Below are experts of layer 5 (counted from 0) of a mixture-of-experts language model. Rows are named router (the router's row for the expert), up (a neuron's input weights, with its number) and show model dimensions 0-127. Each number is 500 + 40 x the weight over its row's rms, rounded and kept within 0 to 999. Numbers have three digits each.
Before each expert's rows: a language model's description of what the expert responds to. This comes from a sample of Wikipedia text that the model never trained on.

# expert 58
It responds to: Article-opening tokens. Tokens right after a title line or in the first sentence, such as "born", "(/" pronunciation, "American", descriptive nouns.
router:567463523478511358499461550501504505421430498491514473504536483549481491532489489487395466540541424452477434573437526404574486492456513554462493560487539447473548563481574445512461483600497492497572504551546476451557457474477429395532440517436488531498512508504543469507478456476543426446533538546527542519541461468546526509580565506474439499490479439559527487476481505481483433537518
up0:570487485467523463468448499487461531480451523486454526484479446492530481489507564535570432512480558529456452544437478442550506551563521469453506430557488517405525581528526531472453532535526479564467462557497418471510465580451526489529388482483471503469499511544476480523537465432492456518470412465497452495470548468431467543512452463581563498452551513574480524442467502427539528473526
up1:504521522499511483505503522431472490490436609523492503517494506491575462466528498484482463521525457581438508472475457452437533446510573486499520490480538471465530561481574444485558464559456552556512527471523554537495543519475481460420382525472508591540507468524428445533469400480506528466539541530475547559521541433521530487498530474543448445552464427463578459481488513486536466540475
up2:542486595443534476532513490547501471588519544517477468542534516490496548519449523529454547560480530568564512485439509465470497477508526442508477552463471476522577540514473485516569494448475524464531512458501443486501519481493484465515506415553599413478471514494593521474433454456474462525476501468453442471511488519555470518506496434522491523505485520533475437524493466475526464429477
up3:536412503455491449543511540453515580491556479444479542452438441497495511554552488534496485538488508461505480632583527559464488508447555472444504566512442483490521420482519468541520410528515503533465458510473541497560488441491494435529529544422497465491453495458505485408438483499533431437490517547563564501535502438549454497500600456490529483496469538460500496489455498532463447515449
up4:497497482478447435549526564538442445534480493513481472507567463533495445551524521434577499489497519429551416516537446501487512534536447519479511488493569520456491481468516475421480460461444473519546524488412505495507492521490543485528519502514497468573498572479466460518589501500493583450442578479477575408528454506526503538550557503464463447500448431510540458450479523472495446499460
up5:565484446481463518507512533478534510552469507520468536477514528541511433513521502563471595486514470499454515488584493501487526427534558490432596566484492549481493463518466440450520481525397433512482556497468575480476484448523494460413515524511532517413467512525479481527486450473498457454508521487469536517491493499612473517461466473469510499467545473411433454492524555509519610517570
up6:507560495503551524541511616447525532397533401553527470470521453552542574498524499448499547467519439527537528468478440543478416491510544510471565500514475438445481526430545502508478480529550426535518467583474499534455435468476564461487483500518468491500433514501549526436514505519453417506444493551491524526471503511456431494536544487445580453483522448412510499509500476509547487496425
up7:525437477548508564490450519463469394547534553552550533503509526463496556495537550473505489523551461502445476482515485550470444476530474537497512552483474513446450410531498516529531579436513519530570531447594474479483498496514499489562481521471482514473539457439464512496556470508581493444514568517515499471489510521549430584502550477494474487512460438529532541482523467535542531464456
up8:494419545415545439577508537452461517437497516465512424509539454399470557476490538487479499522436416501486529559473456502482432473450534439542507483452479532504514477470512522549472506477464446528540415503546447436490564446451464412531454562460480442495481560457498453442495476540522476526575549522544493532506531443531549549523503538425565530436507507516518468474565501525542467576488
up9:507432524481526550559475415489547536524501536490482468471539492405503433458534507458491460513500499592454563586507480490494535520543524457460516469498424595472463440502551525517515491501527540529478532546563523563470555514503522391516476571531512473496502457501512499552520443485534535487511407413530469506521472535485547563497507503530492525450460439522541399482471562505538420501526
up10:481458526525514485490509502403569494507426477454509548507505451508470451584480485488511507428515533461546403493512506517465512457502553439478468519554513495468508489482513466525500456394456515534505500545565599506499500490392524463463450514465454503484520447521478450528530451472514483530486505468525495514542485491529473440473554522491554507391444505509523412499505520504503505515455
up11:543540476409445425577487570462537589499555502524460449427503458480458536487470513485452556488481527441505499469455489422537504490499436473538512516534504413556536577503568457509495495532460503526432543511528466499441431489543538513487506432523524512425472516490563525509492481496540507570521532459474488503522519577486535495526498482411515506474474524451483504514467529524525419517486
up12:487467511524554434482470527497493543511594520497484484436515444483486554525560520483474455533474494463495467505467489488538516498466569452444520519547507467448493570480543498484508473542552467512537467589542411373539524508463466465527514568402491518439488501533496462411458504524494419517542473530500470504552478459560488543519470464473533517490501565548478500507450478548465476567485
up13:477493569434488577519523487484486540444497531511409476482546525485504487532513516518592499581472569446542463527429475522540429496518438509524501573459508484461513410510519530465526492485542493456531497467480530470533390452557490464479467502477518534578559543463475478411482490508455482520461449479485454562458456492473454486531545470498553483505503458520544482542532539492511537486460
up14:471523535446467522558535598439492563594442467471485437451532473496512459471508527563511465472546459535521551521442566437511426469556526546502470480490459479502547432503569455465485470586506474571525542515478478462450535460542477481488490472505534519501487550489492543514548386496526561442483527493513550528490478504492515534586565491475483501457509502513549442521548543484552507511494
up15:456512467505438497515513464441485437488461526486491458503503481566546508446417480528478472517524449569510453477518459415467476498507540482448522496515446509452499524515507442452473426558476471513453600443496521542470465437481451460554410492564531516581525534461601541494487455459514553502459480420450443471500561477475520544529514501521425500555434472466516452477464522434531459539546

# expert 34
It responds to: Commas after places. Commas, semicolons and parentheses ending a name, especially after city or state names, as in "Syracuse, New York," and "Breda,".
router:549513521536528494503511483563464490464484574535521442405456475510510517517447496530565568523532443496489460555479468472486480457481448492488497538503505510451478538453582476465497445507525478503481536505477477536573465478542422463464489455436516524487585508522520493493480435461556513507588505504565494517461451350579550586475538462489493493541451506491475481445480435510554467467518
up0:500426498526486565574496497457529530514488510522502508482511491523392586521503522533464470526504463506510427505527437490476520523494537482451467474402496429490493466504465511552574518548538473499475500434467435554500426457469420486529479461423609549462450477522541467532458479472523544558432537467463482502512490434423434490473544493568449512436503521540415505551464476506562480496506
up1:599512471517503519531509476484458422426499523550485509472577536515523433470541446531546556482460547536536509521486513482449472494500438515447468489420491495481469464472497452452439478534496510498548590531565517499514405479464482452395524541450457507520552452542386465496537484501547553458450483491490470572523450552480528491534492467468543422542499468483442528511481578452515502482589
up2:546430554510500512485558504468534476554452407540537489484602490504490478512492476460502499444439438476583505514501530505514416472463487474464452501516444514472538515498543493538501493474546540493593541531426470526528506538543478450445478516475516435498520491489430475500474479493560504467528464504472485456504464423596507457466558492476486442538522465547479436555512476450467574426477
up3:429510507542469492472563492502503467579508525482573503419464503498522482501573535468504494517507515522474484523514508479515480485549596513425527518587510495433569497561547549491451535537448542470504479525431493480572498508524458443522506489497468522528491535418489565529474522511506508462478486492530493493470509468513562473482532449486505544504553466468490516451506445496494476500446
up4:539489483472502466511558595459498475500469478531532491546544601436506504524509511538481516486496498492514525461501582489526487520530461482553533454462548528555515505510397491550490484503434481532449465548516463542540515566552518496467471412523487450508430427468487423530482545483480520481502521490516570511458448491527473468487510485482556492443525475496513393545515478494464547521506
up5:490570530535473471547532578512500544500497531577498502483521450522505525514518415476466535491554474492467470506528501582483484453470436548589520518534549480535446462506498543555447439471490510527513521530510545519505520511430473515425475559465542466470475435512476459500511469489548482480520487597521561503495506512514513549526504471472521572507436446479532450534584482474502501425468
up6:490571479418552493543428525533524510534507519551501529509508551471594473531455510462536610516488549436471532546463518449503501505530531534509513519443557495509452512497508488505476549439482489474532561501518589476481543544489537537520555478517482495445500527468557440565466511518550538497495501496469495520506476531510516523506504501530519467493552516609527489466524542484476482490488
up7:497556498459590450493489480434519536478501462466472449561526474467487525528535526465417533463530489526521498539454432407465525556567555515470486450575508520469504551476554476554559430586451557580496477550546529504502513499496530397490498461475456502496487486581439429582466533522500477405524579518513547495541512512430518520513522541535519455494482491533532471493472503458523483538525
up8:507453503520516583522457558510486537454490466451541584501446515506534460553488427503562561567420573539508517454527505466444505504529492499506478465495507531453492475446466512452443519398576477509480573469527494578533487492466490454450527469491504486508490529444380452484488477520528458484498503479461523501518491461522492465483526532539527488475530462526555458491505539482545573433513
up9:503471558492472536494538518499501510517441429515581464483513479457514513503513493473403504464521455524503541524531550477527497490499518535480512429524494571552489588506498505493504517573511493567504543457509489433561528484541527480495506498535527533524458504547453492475554552382607512497491508426480563539457528404418465560477523519521551501514461470532530467492514483484490515457530
up10:491569460501531554483493499564489461450471518559469540478454527489480543476507476459389500468527448440442418424494443503493443514542437467569553527442470450481525446532543480525533491502483491514464482476541474577559512437491534469474415565478488524535510480512596466576488495429525537488511501523486519522504486501503474517480524457476486504516441500529516542465474543513513565422469
up11:473531541540487496453504507466548505462506534520500454546515550496459540486503528507469438473540509483469483477432548540544542444477482432509560560463530480448473483566549492509553537511462480502486495533419474516642461545454442478429548479406486521517485462471482535496477456471426548484525481497507473569469453469523536483434538520501468598541499424479445480498530457528525588547501
up12:508531503520539491453488508533495516470516561495534446488460499466535459491499500451555460487519457497502546574436467445507508497494517510485475530520519537466452558422520494556569449476507519459454490518448481535464482477520508478532473413497479517475539474572518485543540430563506513610406476497568515503462510422475559495470508459423499513494521550451427526444499497490469437530493
up13:522472514520529516491423478487482556514502403502566514503493557495497524483529478584472477491508515497532508475493496518488570529542534492471488504513474528493408553536471563553534465530545448575451534552581567505491433461428533500522488555509516529490401492506513408463467518435579479484469514469539521506545536475484469544476504484531555502454497495450542451518481480500535479553595
up14:470537571462479477568552498483475529377528506550481464404549520467561493482515480479446472517459503496464501527563544462495489472508513491531490435523534461528456525438479496506510462559484496498538547464479430436539468500549487494470511521509579506542417470578510536472502512500542539492500530479484457532509554500534500397509507471462498484522421410416421461467491548496521483505547
up15:535459532510523486522494497525467497565474385517470510538506486499503541500491488518541590527433475578508514482514484470555441523537460533519445475543493435559519405593480447466440469469441565474549604511527549488555489447507482525491548480531524497514488495427417478537406528457559494500529513453515448495504414465490553549395545505529503534452473423485480470529490498469523584488505

# expert 21
It responds to: Digits in numbers. Individual digits inside years, coordinates and table figures, like 19'8'6 or 41.7258'3'°N; also century, ancient, medieval, Old.
router:592469491495493536554476545530451423454454517463569410521488571525537511533461470525481559539527430498541486493481560500498460503504472530485460524509486477459456501470503453478563517525520499580489569593488473501552542501501448454452438591478554473488495478491537506502455455436494473487510485524553522533552484492468507540528500386508458501558503516502522445450578449475469435495470
up0:459502489498508576517462517497476473485420560508516541497507574570586546513484525461473520526473501404456567470531488568476448469476490504403533484500559546497474441505491456524549497522522535515479531494500507538564510488548505476394526547459488459521504508476532456498464486422502519452461466494558448573509534500543509493467540448435491511459527529467508500514520528498465546535541
up1:474462498481495493594491527499518448491445512482498472514554544540504495523509473511501478531545487497537606520525441539503496476427453487431522513476479510441509487544502484504493433502566449483449489509435559454478515464478540502455482542447519514466458449454453483619535475422555536485448571535549526487478542487486482524461462451519545477486527597501467512518583566485489421593515
up2:451528494556533503488518534460463459515491588531489557541462554489490523459549537460425516529523495428511478519506564481446541451585469521497487529524552506516500480469481537435497448523499513543487525541448570457519507527510521512442467460568519498561495613555500507495509507526469525440514504423505518539494437503504506381515527461508496478506412443521489389498495496505435488498479
up3:506538492570494511484522567532504458489523478414519483565519538536509568523565512592525499477479459545517617508482476579516462432441473505508454579475487518466521504464476547409473480455474460501493440519478511554457531510535508524491537416464519454507524565559439524500451472544493562462464532500557563533472570399477456529485496458443509515499484492478557529561493582501567475561502
up4:524482449546514495430555485466593456534611549499442503483480477519443472493458523527482534378527439489529511505527548550499423488473533440491508525529489452556516575573458481423504494556461482488496494523443463493474509477539522510466570453492513477485511484464502550473496527537486526507457498485481562511429513478521493481434544484514513431594516512460511528488542499493527538552527
up5:559461527478477536606475492487496519465447536513511488520557523512535464510509508453518469532496503569498529493490498556499539533455434520418569529512496522425495446483537500513526463506531454513437519514463529482513474537500528455429502538430518520443500447474436427620508447487514516454464530452563468489509511466490479550419474500561554443466573569436466513473613559490458481592498
up6:489577513500527430514539513532464507516462482492512557444513454495445535467486509502469579472512495468453518458446545461541524475441551538509506550448534520443455561480479517557443513506492396541490466550551530503497456559456485476515526467431531514469579470597591469528453523463507474456482518510574496449522498529485479473529466553549421463468577528510464497532485495527496439500484
up7:476439518458526488515550486457499531508547471425550553464528473525570483516506570496508513513542480447525545626474474545451542503511531582472488461516535487563564571452548509519369472535560494530481404478436532512545497535521484455535572526462455482513459561538451459504499446414528504555478556558529573487444510443466470511489489489518521442475545472515494478489452544514533491541492
up8:474523510527507398482459479528567507492524535517468475454540500476479408492444451542480520481474478460533460541395392420515487524552553491524513516529526443465520503533528515521463553467459458450524513476493474454486504545523507531484501435505491404517588499485475510494535433519478510530431442488485513523420464514490503471549491462557500524502496546460508501541515471513559620486529
up9:474506526497524473443526452537484522452467457421525435471464519521486545508510504547466508449501520524485552504540428490481469524435516553493464498501524498478476511469536545532478498594496473518568486558443463422520456551484522501543452534490530539505502546529414459504537535422530479470521528546529555486466473445450532527528520475505495569454474489430495524568447513497499565502508
up10:488545562553447466514422452498504492439556542504487522578536431471482556478468537466471474494509551535474480504457509459484507474549445517547476482483453555523493493540503488536502507454441542464533610481496469469552474522512489503476498582550520513458512518610528466484543435542487539456522521466483439553558473505473562513601483501509444603512487533478531509497445585527515532572541
up11:469474494574496482560480520512429451547514491512517467535442492478545505524517519491459517561444521483553489477515532460554475445465480504442505544554407484460461515506491513470567531514515536490451563531512503456556547503567468501565487514470541428472500593479556493477445526512493495530498412568535479506507486505481488490519591552522468514459455543549564473521477446510533498456513
up12:476530482503476434483448449394523568496413496527545457494470494520499421545510524552440483511526555545506550453508584548520522543527543528499548547514524572477485500536487548467505527508461492456506489545581516530571472511431522448530460470481472498441521507523439498506580420496562463515485550498556510455469496455513529496579506472559513502548526537448501445457507500461413517477573
up13:504531507482485477599528569544393492514431506521518454486458538492520447543415466473502578572475535511508504464466483540538472517525421532475527510521549492455451410460494496495577523489546536585460588442534457519496489470541436496419542505495554486519595539462546447483470519494507534491479471485465436481504544497537531532541505524442443533510385511502520475514591482438527476538479
up14:470438472544511441482416546506498436526485542547530453535517451524515475518553444529509520524537475520556609541475488505478489492419516493418428474505505519428478447404535484590491468520548489502496544480461509529453507567574484505405449503518522528480492531498465497600501514481544535442473554486503526478499523546503488532453503442458575433471480529512519548456470501459466426496474
up15:504429528482513464459593469460490420551486398517515521573405481495528551415497500562561469423487502565541492502498503591455431482459531520523431454479482560455469495513520504506510541513523534540465484530514450555532427442560514493560525479492549474472425466411466540437420492529545481498487483503503574476427537511460486553415520525528503504501478503554502547519518473475498539474513